{
  "experts_per_token": 4,
  "d_expert": 64,
  "d_shared_expert": 192,
  "moe_layers": [0, 1, 2, 3, 4, 5, 6, 7, 8, 9],
  "balance_bias": false,
  "norm": "rmsnorm",
  "learning_rate": 0.0011
}
Below are experts of layer 5 (counted from 0) of a mixture-of-experts language model. Rows are named router (the router's row for the expert), up (a neuron's input weights, with its number) and show model dimensions 0-159. Each number is 200 + 40 x the weight over its row's rms, rounded and kept within 0 to 999.
Before each expert's rows: "gets" lists some tokens that make up at least twice as much of what it gets as of all text. This comes from a sample of Wikipedia text that the model never trained on. Tokens count by the router's weight.

# expert 49
gets: ";", ".", " which", " where", " that", " |"
router,196,179,174,216,196,192,202,181,224,254,226,156,276,224,181,153,186,137,186,221,210,196,180,283,235,102,244,233,167,126,237,177,299,157,252,256,297,213,168,181,233,199,159,199,213,241,163,205,184,87,153,247,141,119,103,137,184,194,226,271,114,186,130,211,220,208,227,203,223,228,123,222,131,182,162,214,260,186,194,273,172,219,126,278,183,198,199,162,241,191,258,204,254,208,150,272,231,239,174,178,160,242,214,200,207,214,285,204,209,133,260,206,219,140,183,245,241,225,138,148,191,210,180,149,202,183,249,147,165,269,192,152,175,166,156,253,177,172,183,232,232,208,178,144,180,168,231,134,252,171,177,145,159,243,188,247,224,204,277,250
up0,242,209,194,214,220,209,226,215,191,208,258,212,229,189,189,160,229,210,197,235,253,171,169,331,180,167,298,129,145,267,282,198,199,187,180,242,181,127,222,205,209,180,193,203,193,250,187,201,139,199,123,135,186,186,231,141,232,238,251,197,213,151,145,207,187,141,139,230,172,229,223,199,188,214,270,173,232,239,112,203,160,230,240,254,220,172,188,141,223,204,231,203,261,183,107,179,189,174,195,248,164,174,153,166,251,245,223,174,213,104,256,186,206,273,237,235,236,244,239,138,194,198,221,247,215,144,239,162,156,176,195,179,200,197,209,151,191,161,220,225,170,234,170,223,238,180,159,149,194,254,193,196,165,269,190,214,239,212,258,120
up1,221,178,199,120,199,284,249,180,154,128,193,213,160,189,195,146,225,228,192,254,241,237,151,171,285,170,243,210,154,212,292,123,245,202,170,161,213,212,127,222,194,183,193,226,202,240,225,187,260,255,155,194,223,226,178,173,184,213,101,257,169,125,199,166,193,180,137,259,139,230,165,210,212,239,153,195,201,315,171,219,152,136,211,219,220,189,204,185,236,215,251,179,144,143,166,172,212,274,145,269,261,184,115,221,197,275,233,206,321,194,199,238,167,180,211,181,128,235,195,168,271,157,234,220,190,180,315,187,154,206,224,171,237,218,219,216,202,142,216,278,221,212,142,267,205,155,222,251,218,213,172,223,205,151,218,105,177,291,215,198
up2,194,185,201,102,172,187,273,268,203,241,208,149,159,167,188,253,175,206,279,157,227,221,162,227,162,158,112,134,170,201,150,206,239,255,212,119,233,164,181,202,255,217,231,184,213,188,222,229,221,333,164,138,172,221,212,180,215,198,181,190,190,167,185,172,267,161,158,189,213,153,149,186,183,246,207,158,137,237,195,229,221,196,222,281,241,156,195,167,252,186,278,213,195,182,229,206,236,229,208,196,242,170,109,231,232,245,225,181,134,180,154,203,145,230,199,187,164,274,208,211,225,221,132,231,198,255,173,184,236,247,226,204,205,225,147,174,238,169,287,216,162,165,203,174,201,232,145,227,208,231,181,166,235,148,192,157,256,209,216,157
up3,229,215,262,155,161,182,155,237,188,194,204,196,211,142,161,257,211,174,259,173,154,217,240,138,256,220,199,176,231,162,228,260,207,190,232,278,186,227,211,139,169,193,249,196,216,232,244,251,169,106,142,231,278,237,226,241,222,208,292,171,192,150,208,220,175,245,236,185,164,177,255,214,217,216,212,206,228,218,222,207,166,152,175,181,142,278,182,197,203,190,132,214,279,180,121,173,172,214,203,214,228,185,237,191,180,205,215,201,264,109,214,181,231,218,274,177,172,221,158,221,165,242,251,139,220,189,173,223,179,140,238,137,174,155,167,232,174,179,237,221,141,263,159,171,120,193,212,161,151,159,237,137,242,253,215,207,149,266,228,216
up4,207,226,249,194,252,203,191,226,220,214,140,173,194,147,212,187,197,211,266,264,280,120,178,252,208,231,182,249,166,174,178,160,121,161,138,204,182,142,220,178,229,196,272,166,151,203,240,264,188,233,181,208,203,138,216,304,241,218,157,185,240,198,218,242,228,194,176,155,179,232,237,196,179,235,161,86,143,225,135,209,238,160,201,175,230,231,150,183,201,181,228,194,139,181,224,114,278,183,198,248,204,190,123,179,183,251,202,236,227,213,248,206,160,182,179,218,151,163,272,207,219,218,236,244,194,217,289,225,205,187,194,191,213,244,217,209,267,186,217,198,201,184,146,194,190,198,230,155,134,205,208,212,255,221,96,188,178,218,231,196
up5,249,229,201,209,164,195,207,232,135,239,251,205,239,200,201,190,180,122,240,208,199,204,159,214,241,137,222,160,184,178,195,241,244,221,178,106,170,224,159,258,222,174,233,106,191,163,283,186,189,209,147,123,158,189,201,184,148,190,159,186,162,183,173,255,179,195,208,204,166,209,182,132,196,246,292,203,214,214,185,256,144,166,267,117,199,201,288,198,232,130,252,162,261,154,165,245,194,211,212,264,195,209,176,212,192,195,250,243,165,157,250,144,199,185,164,228,188,216,147,255,149,209,233,208,175,218,230,206,289,166,213,176,231,228,258,171,221,144,240,234,206,222,215,184,261,324,268,266,184,289,143,174,222,176,260,241,201,225,164,183
up6,296,187,197,193,207,255,203,263,231,184,240,216,157,212,189,240,198,177,211,158,177,192,168,182,284,170,226,175,245,227,244,173,243,204,133,191,130,136,207,273,270,216,152,150,180,211,245,243,179,218,138,114,279,161,202,215,141,216,157,246,229,257,237,223,254,246,161,185,237,164,204,222,250,258,196,250,260,203,241,193,165,222,231,200,195,215,237,207,208,181,154,219,166,205,213,225,243,211,180,158,277,212,198,238,176,301,164,271,190,201,208,235,216,243,201,178,169,220,174,105,209,204,219,236,203,218,269,219,200,222,165,145,248,176,196,216,183,216,251,234,194,174,202,282,216,183,156,121,183,255,205,216,228,122,221,271,214,221,182,192
up7,226,226,200,147,168,190,223,259,188,179,145,210,223,155,171,148,200,148,210,235,212,197,182,215,183,255,174,139,171,185,160,239,185,137,144,124,193,234,174,179,190,187,150,206,187,137,181,185,199,195,207,247,231,177,235,175,226,247,223,271,165,134,212,175,235,136,184,199,266,152,155,211,279,258,179,123,214,249,193,236,222,208,172,179,147,229,251,229,272,192,156,175,199,227,190,102,195,239,219,165,254,229,162,114,303,184,138,172,242,170,199,168,212,258,230,188,202,216,125,219,255,222,239,252,188,184,219,152,204,187,180,138,153,226,192,182,169,190,127,231,154,239,173,171,239,166,238,190,124,207,167,201,212,214,202,138,139,205,179,218
up8,234,161,193,202,246,305,218,196,190,216,303,219,156,183,211,175,206,179,178,166,179,245,121,282,151,206,226,262,222,229,198,181,231,146,187,173,149,210,189,147,249,153,217,202,278,197,146,208,201,267,225,224,252,247,211,241,229,245,217,176,257,216,174,211,230,221,178,201,257,183,220,174,157,219,199,149,237,218,145,248,172,247,188,163,158,234,254,259,210,208,221,241,169,218,245,264,314,172,282,170,157,257,229,205,147,201,153,178,132,231,189,236,179,160,154,128,231,179,215,146,300,212,120,147,261,141,268,195,226,257,189,215,245,230,190,298,202,185,191,222,251,186,187,232,243,157,199,206,216,243,178,253,233,224,151,240,179,210,166,208
up9,206,210,188,228,236,268,172,236,151,200,245,187,147,224,222,201,141,210,248,145,183,285,169,191,184,224,204,211,192,223,275,202,257,190,161,182,176,196,201,222,222,219,189,224,210,194,187,181,275,241,213,166,170,139,199,251,211,292,209,228,216,215,252,181,220,179,235,178,249,201,154,203,233,269,267,192,299,243,225,258,231,207,158,222,122,168,135,222,178,196,246,188,228,161,176,213,258,192,163,187,305,246,158,171,185,204,228,151,277,227,263,144,191,247,168,199,229,114,200,257,215,270,215,161,175,283,244,138,166,213,176,229,143,246,127,198,203,169,214,193,244,135,199,228,230,183,196,180,156,261,231,237,209,234,178,291,144,222,190,171
up10,253,197,198,214,264,327,282,237,162,134,166,168,214,233,219,210,192,153,144,212,176,179,189,249,255,190,231,139,202,234,254,267,163,157,210,127,203,175,186,244,233,229,195,118,263,201,244,210,185,178,228,188,228,205,226,260,215,269,198,173,293,184,237,170,225,176,153,238,223,142,198,167,252,253,177,147,200,210,210,222,186,219,165,200,193,173,206,205,245,281,152,170,263,168,128,138,227,162,239,170,186,238,157,149,248,193,147,165,186,243,195,165,175,232,186,180,190,197,202,236,242,244,215,144,234,244,200,213,263,185,219,175,207,209,210,197,191,193,215,195,192,174,173,169,255,144,216,145,171,151,236,143,193,240,154,252,170,295,226,124
up11,160,203,247,168,149,281,250,192,153,156,215,114,127,231,183,196,257,146,226,219,203,238,222,123,164,202,254,224,178,224,160,183,124,187,185,103,202,164,195,139,229,177,182,179,172,162,142,211,176,192,192,152,189,201,197,214,175,198,201,103,234,195,146,251,258,202,226,227,189,202,201,147,162,224,148,181,200,200,167,261,240,176,243,174,190,187,213,232,154,241,189,255,219,207,203,194,322,183,221,247,245,277,138,214,201,159,151,163,204,192,254,199,159,185,238,218,229,173,281,195,183,172,116,236,162,126,172,218,246,113,226,175,156,202,144,250,205,167,238,197,132,228,215,212,202,164,244,195,199,204,178,190,196,171,204,241,118,229,225,198
up12,308,198,162,244,236,182,227,274,139,195,187,181,185,131,125,262,230,198,311,211,213,165,174,214,221,203,225,158,209,219,291,162,200,226,229,195,226,113,250,186,223,221,217,158,142,107,158,190,219,209,269,234,215,243,157,237,173,205,153,266,251,228,227,214,228,201,212,192,242,219,194,218,274,277,214,178,225,235,120,229,169,175,177,207,265,279,256,199,159,139,256,133,133,188,180,106,185,235,177,275,198,188,193,231,205,267,156,219,221,237,224,196,90,207,207,212,124,207,184,219,202,197,173,256,197,214,226,212,209,191,195,219,176,214,222,184,265,246,265,188,224,256,210,271,201,149,174,247,221,153,228,207,197,227,207,197,151,247,227,210
up13,208,230,199,248,168,171,215,249,163,154,207,178,166,156,176,163,210,252,318,241,172,126,186,219,208,199,222,134,145,162,211,196,218,201,285,234,210,186,191,170,189,204,192,191,160,200,243,164,173,255,147,235,215,171,194,216,220,155,232,281,206,173,178,304,171,229,229,153,206,187,210,233,145,210,126,157,186,189,215,274,197,145,232,219,64,202,152,187,183,231,266,257,203,149,193,140,233,167,114,238,222,193,173,238,240,245,248,218,227,178,255,212,228,200,247,183,202,218,219,258,193,146,188,242,208,218,150,194,176,200,200,221,216,249,282,151,206,209,191,254,214,199,168,179,168,236,143,179,173,212,153,105,245,174,182,265,193,175,257,225
up14,322,187,252,143,183,212,240,243,182,132,164,212,100,153,147,216,185,289,217,215,249,208,230,214,230,265,178,217,205,191,166,287,166,272,188,198,185,188,182,189,198,172,202,131,174,218,194,269,156,160,225,200,221,174,265,202,179,233,192,195,206,218,159,205,185,216,238,224,164,254,222,263,210,216,204,229,178,238,148,285,188,209,232,208,179,186,244,155,198,272,166,211,249,137,221,174,188,193,186,204,263,148,162,221,222,239,241,206,208,222,202,223,157,158,235,137,169,225,201,227,142,233,188,244,200,278,163,166,256,168,189,248,163,189,213,211,184,246,161,179,221,222,211,258,191,196,120,229,161,184,157,203,252,272,184,158,212,234,194,177
up15,242,195,158,216,225,165,160,188,168,255,189,155,249,199,159,191,202,171,266,216,254,204,259,181,212,205,126,183,168,162,218,217,172,176,208,171,189,164,154,250,161,233,204,203,152,201,243,243,182,187,217,144,197,172,211,279,175,312,242,205,246,193,242,214,244,178,198,212,245,288,248,315,202,244,235,279,252,192,256,170,163,136,196,201,135,230,172,215,166,154,149,195,188,146,205,180,165,211,181,203,163,167,202,218,261,223,173,247,124,223,230,235,224,249,195,240,187,172,229,184,175,127,197,166,238,171,275,113,182,159,194,170,167,215,131,166,264,176,258,240,204,247,191,217,150,118,260,186,185,140,198,207,200,225,166,203,239,268,176,176
up16,192,127,233,238,226,230,239,201,193,125,210,197,220,188,191,242,157,290,289,163,230,172,206,201,192,201,192,232,206,245,195,153,190,217,260,144,162,167,225,130,155,198,183,208,255,187,201,249,203,293,189,191,182,208,239,223,177,203,145,147,227,297,302,222,209,274,111,252,220,211,152,155,223,259,269,183,201,216,176,195,144,213,169,201,198,218,136,214,134,228,235,234,155,250,167,228,263,177,183,191,265,224,163,252,305,165,207,177,220,180,269,217,197,229,205,61,266,157,163,146,176,180,173,257,246,220,167,276,256,223,145,115,151,182,204,206,167,197,180,151,160,200,209,218,258,165,101,218,105,205,247,171,175,177,143,108,222,215,183,202
up17,204,206,223,222,170,211,195,231,166,195,198,248,179,187,214,211,194,179,174,231,237,188,150,142,169,217,184,139,181,118,219,226,157,246,177,203,197,201,253,237,190,176,213,192,183,176,221,139,229,282,169,201,227,220,206,167,208,161,162,210,167,275,166,257,164,266,159,152,149,258,248,210,138,220,208,183,132,268,233,258,282,116,266,213,204,211,174,247,155,161,199,266,240,187,166,147,198,248,165,207,198,208,178,168,247,162,228,221,198,89,170,191,193,224,309,230,197,170,187,278,209,130,205,174,179,195,186,238,242,175,286,132,171,176,180,217,240,263,189,175,253,192,181,153,160,171,250,181,225,187,216,186,192,198,191,178,160,164,196,188
up18,162,113,239,205,185,197,220,198,221,171,214,296,239,204,205,192,210,244,206,123,233,189,254,221,238,248,184,144,166,254,195,156,257,207,222,223,216,227,276,239,232,227,231,183,201,170,209,199,198,245,188,216,196,154,207,234,207,244,217,189,198,137,295,152,225,199,246,223,143,227,245,159,205,219,202,191,169,200,225,224,119,172,143,242,232,206,199,148,206,155,163,210,308,246,167,107,179,232,221,155,166,143,208,193,199,174,220,165,228,239,225,140,240,204,256,154,204,168,200,182,173,212,230,185,166,214,267,177,140,110,312,223,296,248,203,184,239,199,231,217,121,210,136,200,154,263,154,246,162,245,172,252,211,148,129,160,160,124,192,66
up19,206,156,218,165,216,218,153,233,143,170,203,218,209,241,259,269,210,161,262,192,247,104,151,247,226,193,205,148,229,156,194,246,220,177,227,233,200,179,136,187,240,247,112,182,180,145,180,192,246,223,133,113,229,257,182,185,156,244,135,236,170,266,262,228,194,297,209,201,222,211,216,222,238,246,168,139,230,223,232,244,194,163,219,175,165,197,228,193,155,140,278,126,190,183,203,196,199,156,168,190,201,139,180,237,185,252,158,175,206,152,268,180,179,181,301,171,204,190,241,218,255,148,193,178,190,163,186,143,173,204,247,191,206,167,185,186,220,227,167,188,213,226,194,280,183,216,136,174,168,198,219,179,290,193,180,250,223,136,246,158
up20,177,210,243,224,175,198,140,118,113,256,174,278,218,219,231,224,280,171,203,187,181,147,200,210,129,146,202,158,191,226,282,209,210,187,210,164,212,221,166,194,163,181,126,129,220,205,207,188,233,170,77,173,189,156,229,218,154,251,256,172,166,254,203,239,220,239,276,220,216,204,190,200,173,176,233,239,193,241,181,285,232,246,167,172,193,198,176,198,142,214,204,204,229,182,174,154,239,247,204,202,147,190,225,195,185,226,231,197,210,182,218,228,225,237,206,187,231,192,220,229,216,220,203,191,247,164,231,179,240,162,285,195,195,193,170,219,148,179,116,244,72,213,153,227,154,250,133,234,135,208,191,177,256,260,213,193,183,136,263,116
up21,224,200,167,216,162,248,250,232,92,233,203,248,116,173,202,248,218,186,203,162,174,274,195,232,187,211,160,225,227,253,245,154,176,238,250,151,228,221,121,230,260,221,164,181,193,149,220,187,183,206,166,152,226,174,173,219,229,230,222,171,197,202,230,123,238,264,173,226,192,186,236,153,197,250,176,141,263,216,171,179,250,188,216,228,191,216,192,232,218,163,200,227,180,209,160,199,183,133,210,206,213,183,148,233,195,202,113,177,247,254,265,187,149,228,236,219,164,118,233,222,271,187,182,194,137,122,172,212,207,174,166,193,225,215,233,250,176,258,267,194,185,211,212,282,130,132,198,179,133,117,204,207,237,207,215,192,156,185,134,224
up22,259,199,271,200,224,184,204,220,106,187,178,218,177,167,167,214,214,250,248,160,228,256,180,224,180,212,212,121,222,146,209,215,196,231,100,204,188,241,179,131,217,203,124,183,240,163,165,270,146,313,176,197,172,195,238,249,273,185,232,165,201,156,135,133,120,256,203,147,183,188,222,236,190,196,205,194,205,252,186,230,223,192,176,238,131,223,168,284,237,210,209,225,245,196,106,201,242,140,167,188,228,182,114,182,221,157,209,261,210,137,148,194,240,193,225,212,220,268,235,220,273,155,167,225,239,265,229,198,181,136,248,234,152,192,142,99,253,219,170,120,177,149,176,172,162,289,140,168,150,156,230,110,275,199,181,212,165,189,212,164
up23,243,202,200,187,182,283,231,260,84,263,167,194,178,156,180,202,250,179,259,242,221,236,211,222,219,194,209,227,198,258,249,175,256,214,257,182,252,225,142,238,183,188,238,159,243,130,249,158,146,261,167,176,144,180,158,159,216,242,215,179,210,137,228,195,220,168,264,244,188,220,222,190,197,224,180,220,233,258,246,158,225,217,206,160,175,222,242,225,148,191,218,258,246,194,155,214,202,205,187,192,203,230,137,189,229,228,220,202,173,139,235,158,218,199,197,205,245,184,258,254,265,202,166,155,168,258,192,221,238,176,172,182,231,162,191,211,172,242,198,183,201,236,208,208,223,229,255,172,143,149,185,214,229,238,190,196,221,226,162,223
up24,206,201,238,176,238,188,165,172,161,131,162,239,151,218,156,209,181,217,223,97,242,220,205,212,288,225,229,205,207,123,231,174,230,172,218,179,186,178,187,167,227,171,88,157,219,178,216,231,220,209,172,41,250,204,190,215,195,228,230,239,178,127,189,210,251,238,124,215,178,181,205,179,209,197,197,208,152,265,178,260,223,221,227,264,154,181,197,158,136,104,240,235,202,176,184,244,227,232,187,205,202,124,163,160,246,229,139,231,205,140,234,170,172,120,265,193,211,243,154,189,217,191,259,180,205,147,157,105,195,139,223,192,224,159,219,148,174,169,219,236,157,162,189,237,241,221,143,188,131,167,203,224,255,174,180,205,172,227,179,170
up25,202,229,220,253,192,205,172,230,163,206,221,135,241,183,216,209,203,164,188,184,202,257,152,161,222,167,166,258,209,128,225,242,170,181,144,234,214,181,187,182,159,152,206,172,220,198,258,222,198,163,158,241,218,185,203,261,198,274,252,211,178,229,237,238,149,195,188,150,155,289,178,321,190,260,176,256,241,255,163,289,155,181,178,228,217,217,185,152,190,228,275,215,228,149,143,258,211,212,198,251,233,218,163,203,249,325,195,176,170,213,231,183,132,166,287,218,235,233,212,220,184,154,193,167,186,221,203,213,192,174,173,155,252,230,188,230,179,192,147,173,140,242,213,251,211,195,167,193,231,120,209,160,310,221,206,254,195,314,269,169
up26,199,260,181,219,187,247,263,263,189,192,237,178,129,123,186,175,213,279,248,251,159,153,167,276,214,161,207,166,190,106,237,162,216,228,198,176,201,190,95,180,284,158,205,210,249,169,208,206,210,250,202,106,196,188,197,186,165,197,182,233,194,187,141,232,264,247,157,224,252,188,206,229,133,220,138,206,313,272,196,238,170,183,225,147,194,202,207,195,252,224,267,206,156,250,208,237,211,156,166,247,217,229,203,259,190,222,216,174,153,130,239,180,208,185,152,214,160,203,193,145,238,154,171,203,209,265,247,175,168,200,227,172,218,198,173,114,255,217,154,185,226,204,169,264,200,201,210,166,163,218,198,213,267,190,168,185,185,170,176,225
up27,188,192,257,233,177,175,215,193,180,191,250,237,184,190,179,145,235,215,263,216,235,184,181,166,258,286,144,218,175,142,205,206,216,223,138,173,170,200,197,244,240,173,260,210,227,217,198,145,211,202,198,165,293,210,231,258,213,134,167,182,197,125,225,159,156,236,184,255,187,281,220,214,213,236,129,211,206,223,214,158,184,97,186,198,208,246,219,235,207,197,186,179,164,229,184,252,211,187,176,214,233,236,249,297,229,254,181,133,173,192,213,151,234,163,252,206,131,113,195,194,140,122,233,248,223,192,225,269,209,141,165,228,185,172,200,253,130,167,148,218,204,201,180,209,160,206,186,253,270,255,207,188,218,198,174,243,169,241,186,220
up28,217,159,240,188,210,275,215,265,96,188,169,160,213,132,232,233,158,180,246,130,221,225,188,203,216,182,177,197,209,227,294,192,209,218,245,137,185,151,130,191,261,243,191,174,220,219,199,146,232,190,257,210,275,237,160,213,165,229,197,244,257,145,162,231,261,203,174,256,221,256,175,262,207,262,178,207,210,222,274,259,188,105,189,175,207,181,161,188,188,203,236,172,224,167,156,188,172,182,164,156,130,261,228,253,141,246,212,201,223,262,237,255,202,169,224,213,170,172,179,206,250,217,173,175,219,165,187,284,113,230,177,241,210,208,207,201,212,171,170,206,209,223,269,223,202,137,142,204,126,183,151,228,205,190,228,253,147,221,223,213
up29,237,180,207,201,217,224,223,201,200,166,247,184,283,236,268,189,164,166,163,198,252,221,258,216,134,259,255,220,216,240,205,226,186,177,170,232,261,263,233,171,208,199,231,162,166,201,177,220,180,237,97,135,199,255,220,230,252,174,183,163,210,160,238,208,167,249,292,154,193,207,240,270,262,246,184,149,194,174,242,181,139,151,177,155,207,175,230,157,214,211,221,251,143,154,252,171,224,170,130,224,219,274,182,217,236,246,252,200,232,223,228,204,176,291,248,264,178,134,242,236,209,149,124,138,164,206,248,159,170,117,260,233,247,231,166,185,211,149,266,224,186,189,223,215,169,170,153,195,152,136,233,221,221,155,193,190,173,176,190,161
up30,154,148,241,186,189,200,180,224,142,282,160,205,222,139,160,221,226,193,244,183,243,107,209,137,261,230,303,184,224,232,249,152,211,203,187,240,255,162,178,202,234,215,199,218,164,186,171,159,133,172,243,207,179,160,167,245,218,121,129,211,255,193,216,260,328,177,183,239,207,177,201,237,172,207,94,212,251,187,215,158,225,126,181,272,252,195,193,216,150,217,184,222,161,103,218,145,162,259,184,215,212,174,156,280,231,235,273,227,173,206,251,200,149,157,181,189,140,204,193,271,193,212,208,223,223,213,179,135,166,235,177,153,227,225,227,209,223,235,215,207,171,188,244,173,161,173,177,296,209,222,142,181,195,224,169,211,246,152,196,190
up31,265,228,212,163,181,212,130,211,189,154,164,164,170,142,252,235,133,276,234,211,168,155,208,200,273,177,202,167,251,174,169,250,193,239,236,219,249,193,218,239,202,213,244,232,194,158,139,194,130,216,161,194,155,292,217,204,136,267,192,134,146,195,151,178,221,139,150,207,195,142,323,183,257,241,229,192,216,172,173,239,179,175,265,241,121,187,228,191,189,213,257,216,221,163,182,221,259,298,213,186,151,207,200,229,212,193,222,182,202,227,253,172,163,226,176,159,242,231,201,243,178,234,207,231,214,222,270,137,212,215,243,172,179,281,195,170,309,176,224,210,182,222,225,227,179,198,209,252,184,196,207,214,268,164,155,246,145,231,226,154
up32,197,236,241,203,178,239,265,192,173,220,161,124,251,175,279,164,236,165,226,190,231,177,194,246,250,240,161,143,140,117,239,130,194,194,156,196,242,159,195,181,276,254,220,180,208,162,218,193,213,197,159,136,260,156,164,186,184,185,218,196,202,172,203,210,114,145,169,120,176,198,162,229,163,260,167,199,204,268,174,283,167,169,213,241,236,205,182,183,214,159,232,205,166,191,123,229,179,217,128,273,222,147,172,205,202,191,210,130,179,219,206,208,138,241,198,146,146,175,206,246,214,149,209,232,153,261,203,242,262,197,202,159,246,254,225,175,241,238,253,193,201,206,219,159,157,135,152,157,200,173,190,239,182,200,118,188,212,187,230,270
up33,256,212,205,163,182,224,270,265,155,246,199,162,178,157,205,255,189,208,276,283,212,220,231,210,207,225,134,218,209,191,210,218,235,234,167,129,194,154,205,201,227,206,186,155,212,175,233,157,239,207,177,162,206,196,249,252,188,207,254,160,229,202,237,208,249,232,170,148,133,183,172,216,238,213,202,216,150,312,181,261,185,220,258,202,269,215,145,236,147,207,249,159,153,205,212,248,260,203,194,166,285,234,143,171,273,210,201,247,128,194,279,155,215,218,198,194,170,233,233,179,234,195,226,238,213,185,250,209,218,133,199,199,166,283,175,210,204,214,201,257,160,258,194,216,175,218,151,242,189,143,174,215,233,138,191,211,237,270,254,155
up34,192,170,164,232,198,267,229,193,198,170,176,236,205,152,156,177,214,216,186,224,273,139,249,147,222,289,172,251,211,229,233,209,215,225,256,172,188,155,185,149,202,186,280,159,198,187,203,239,176,263,251,223,232,234,165,224,248,224,177,267,245,156,171,267,260,219,197,194,250,189,185,233,239,262,263,178,286,189,243,171,178,178,175,222,112,209,219,250,204,226,210,212,208,156,243,207,173,192,162,227,216,216,178,264,176,242,198,262,194,223,243,171,251,195,214,170,234,196,230,204,199,245,190,186,140,270,205,206,182,120,170,269,206,222,203,343,118,225,264,222,206,186,214,201,215,185,111,199,225,279,165,202,210,232,163,181,153,225,161,245
up35,213,206,182,228,225,228,205,243,207,128,260,199,150,203,254,205,250,205,254,199,207,197,143,181,215,177,253,179,261,226,217,192,161,243,170,217,129,155,153,206,166,202,202,194,231,184,191,161,222,248,193,129,236,220,199,210,171,146,168,155,194,152,250,229,166,205,230,187,253,203,209,219,203,231,249,197,266,245,87,183,236,212,236,141,233,192,237,212,148,159,229,232,145,216,164,261,249,193,192,278,235,183,176,203,200,210,240,198,239,127,294,162,147,182,80,162,161,239,188,122,189,133,224,256,173,207,186,220,194,216,119,174,203,233,224,219,193,209,158,255,236,247,155,244,178,252,190,201,152,185,160,184,287,111,212,247,176,176,220,302
up36,224,242,165,190,177,229,193,173,116,207,247,263,192,181,182,237,201,173,236,196,204,186,221,156,269,202,189,223,184,206,277,212,260,216,197,118,182,196,216,163,260,217,263,172,163,142,128,214,253,130,114,149,197,176,157,237,195,227,189,231,192,200,166,185,176,167,239,171,190,138,181,228,143,232,178,266,234,226,175,290,182,168,225,236,107,133,160,178,129,132,276,167,270,209,115,191,239,203,124,201,258,204,198,255,268,188,222,212,200,245,229,217,301,204,179,140,109,211,166,209,274,234,140,201,141,203,191,214,191,151,255,194,258,236,133,164,157,134,237,214,165,178,181,224,146,149,217,187,144,196,182,165,254,186,162,190,179,176,196,137
up37,238,172,183,262,173,234,322,163,144,143,181,214,126,206,215,227,212,171,266,260,180,222,249,205,201,229,184,223,234,184,148,228,222,215,215,147,172,211,153,137,166,174,221,146,163,126,167,242,168,212,154,151,166,185,203,201,167,172,193,139,238,131,198,153,260,223,183,208,162,187,249,192,306,253,201,176,255,254,126,170,174,209,150,210,122,184,201,192,147,147,199,202,211,141,160,156,260,201,169,140,255,146,154,239,280,166,165,258,207,188,201,157,215,221,167,158,177,233,240,195,240,161,162,217,195,164,203,170,211,213,223,207,140,314,227,168,255,177,202,226,156,175,163,200,277,144,232,215,140,188,183,217,239,148,177,221,165,209,214,210
up38,227,262,182,214,205,216,222,234,160,142,255,149,175,191,198,173,138,200,238,212,181,171,112,176,259,124,186,182,147,156,192,202,245,166,255,281,231,217,137,201,253,227,205,189,233,254,182,159,141,191,173,217,174,201,199,234,198,215,234,226,172,165,171,230,275,198,211,159,137,221,196,196,205,266,212,146,199,179,187,189,139,236,157,228,161,214,225,226,236,208,273,158,129,125,169,191,221,172,255,194,308,239,134,195,208,247,184,201,79,156,232,275,152,209,211,273,294,214,258,216,222,208,234,215,192,216,145,151,137,144,216,140,205,217,222,195,186,230,171,242,199,228,133,174,232,248,124,256,190,83,180,146,157,224,143,250,190,237,163,151
up39,231,186,184,196,211,282,223,208,202,242,206,197,277,174,245,147,155,248,198,211,201,206,198,236,180,122,169,180,174,220,226,195,108,231,144,160,249,231,158,210,210,165,243,249,275,163,197,142,251,212,152,200,212,255,200,203,197,220,183,222,217,139,254,167,165,196,240,232,237,197,167,207,234,201,157,164,195,287,161,221,237,215,218,208,221,258,170,235,172,176,288,135,235,215,145,264,222,194,151,198,205,267,178,226,259,226,222,171,184,159,274,162,134,213,163,173,220,105,244,192,182,233,239,214,181,202,158,219,181,203,122,321,219,184,202,226,219,233,184,168,246,245,195,223,272,143,205,231,205,239,211,273,213,213,218,249,132,227,184,186
up40,136,226,205,181,211,266,241,182,224,192,219,199,251,203,210,197,194,259,225,150,179,190,159,207,247,194,169,207,251,228,176,192,240,132,125,120,221,167,182,178,207,235,160,113,249,215,187,202,282,212,116,169,204,178,198,217,227,259,184,133,197,186,191,230,212,161,138,224,244,163,171,246,165,258,143,197,185,262,219,245,233,219,165,188,202,231,161,227,165,162,226,244,214,148,191,187,224,151,221,225,237,234,209,188,218,216,150,173,216,177,224,175,202,148,207,223,265,239,166,146,229,157,244,212,217,173,184,247,276,151,270,174,214,160,208,240,231,193,234,272,165,267,231,219,159,190,149,197,158,153,284,194,219,230,124,240,159,190,186,156
up41,227,242,186,251,190,290,132,221,213,198,187,165,246,179,228,214,190,187,239,207,249,168,239,127,198,175,209,194,158,184,235,248,247,189,147,172,195,206,151,141,257,119,217,218,235,143,191,247,246,232,104,118,273,179,162,194,261,148,174,259,169,174,175,270,156,174,231,251,138,249,209,173,197,296,73,231,165,259,189,175,162,156,251,211,100,179,207,165,98,222,188,218,247,185,200,132,249,189,99,247,127,223,173,278,208,185,200,169,231,196,281,195,218,206,232,200,166,197,246,139,211,162,200,144,241,213,221,217,208,190,207,267,183,185,133,177,171,186,192,201,166,244,219,205,257,193,215,230,187,228,232,191,249,199,174,220,133,192,246,166
up42,223,211,259,186,238,253,174,282,182,106,199,171,243,188,259,148,193,182,185,214,200,193,105,97,210,174,190,159,175,164,215,229,280,140,211,196,225,185,173,178,266,213,179,202,229,154,199,193,226,227,152,201,240,198,264,191,225,209,183,180,238,210,237,199,237,209,154,236,163,223,133,134,163,253,177,168,193,239,180,151,192,225,262,260,204,238,172,185,202,167,222,177,247,205,189,128,205,195,154,206,208,225,164,208,216,195,262,134,122,236,181,163,214,198,246,220,168,182,193,146,187,247,230,179,130,181,200,295,218,191,218,194,278,97,203,251,214,101,186,173,156,234,184,252,289,97,181,164,190,191,224,186,153,177,198,182,155,146,240,194
up43,235,131,218,199,185,241,198,237,107,266,197,193,169,132,234,224,187,108,180,162,247,196,168,225,241,243,204,194,199,144,208,261,193,158,121,216,215,180,208,231,242,209,167,202,167,211,224,260,136,165,215,208,213,237,198,255,176,191,235,177,190,113,182,243,252,203,169,227,262,259,225,118,213,210,215,176,245,236,203,202,136,186,229,277,138,170,204,147,279,223,277,251,145,145,164,172,201,199,170,212,229,133,167,220,156,235,192,168,166,175,197,77,181,224,189,205,253,218,253,169,185,165,155,214,179,220,175,235,232,155,242,193,275,190,260,175,159,175,192,216,244,228,188,237,156,153,204,230,200,181,247,198,212,237,110,188,216,219,163,249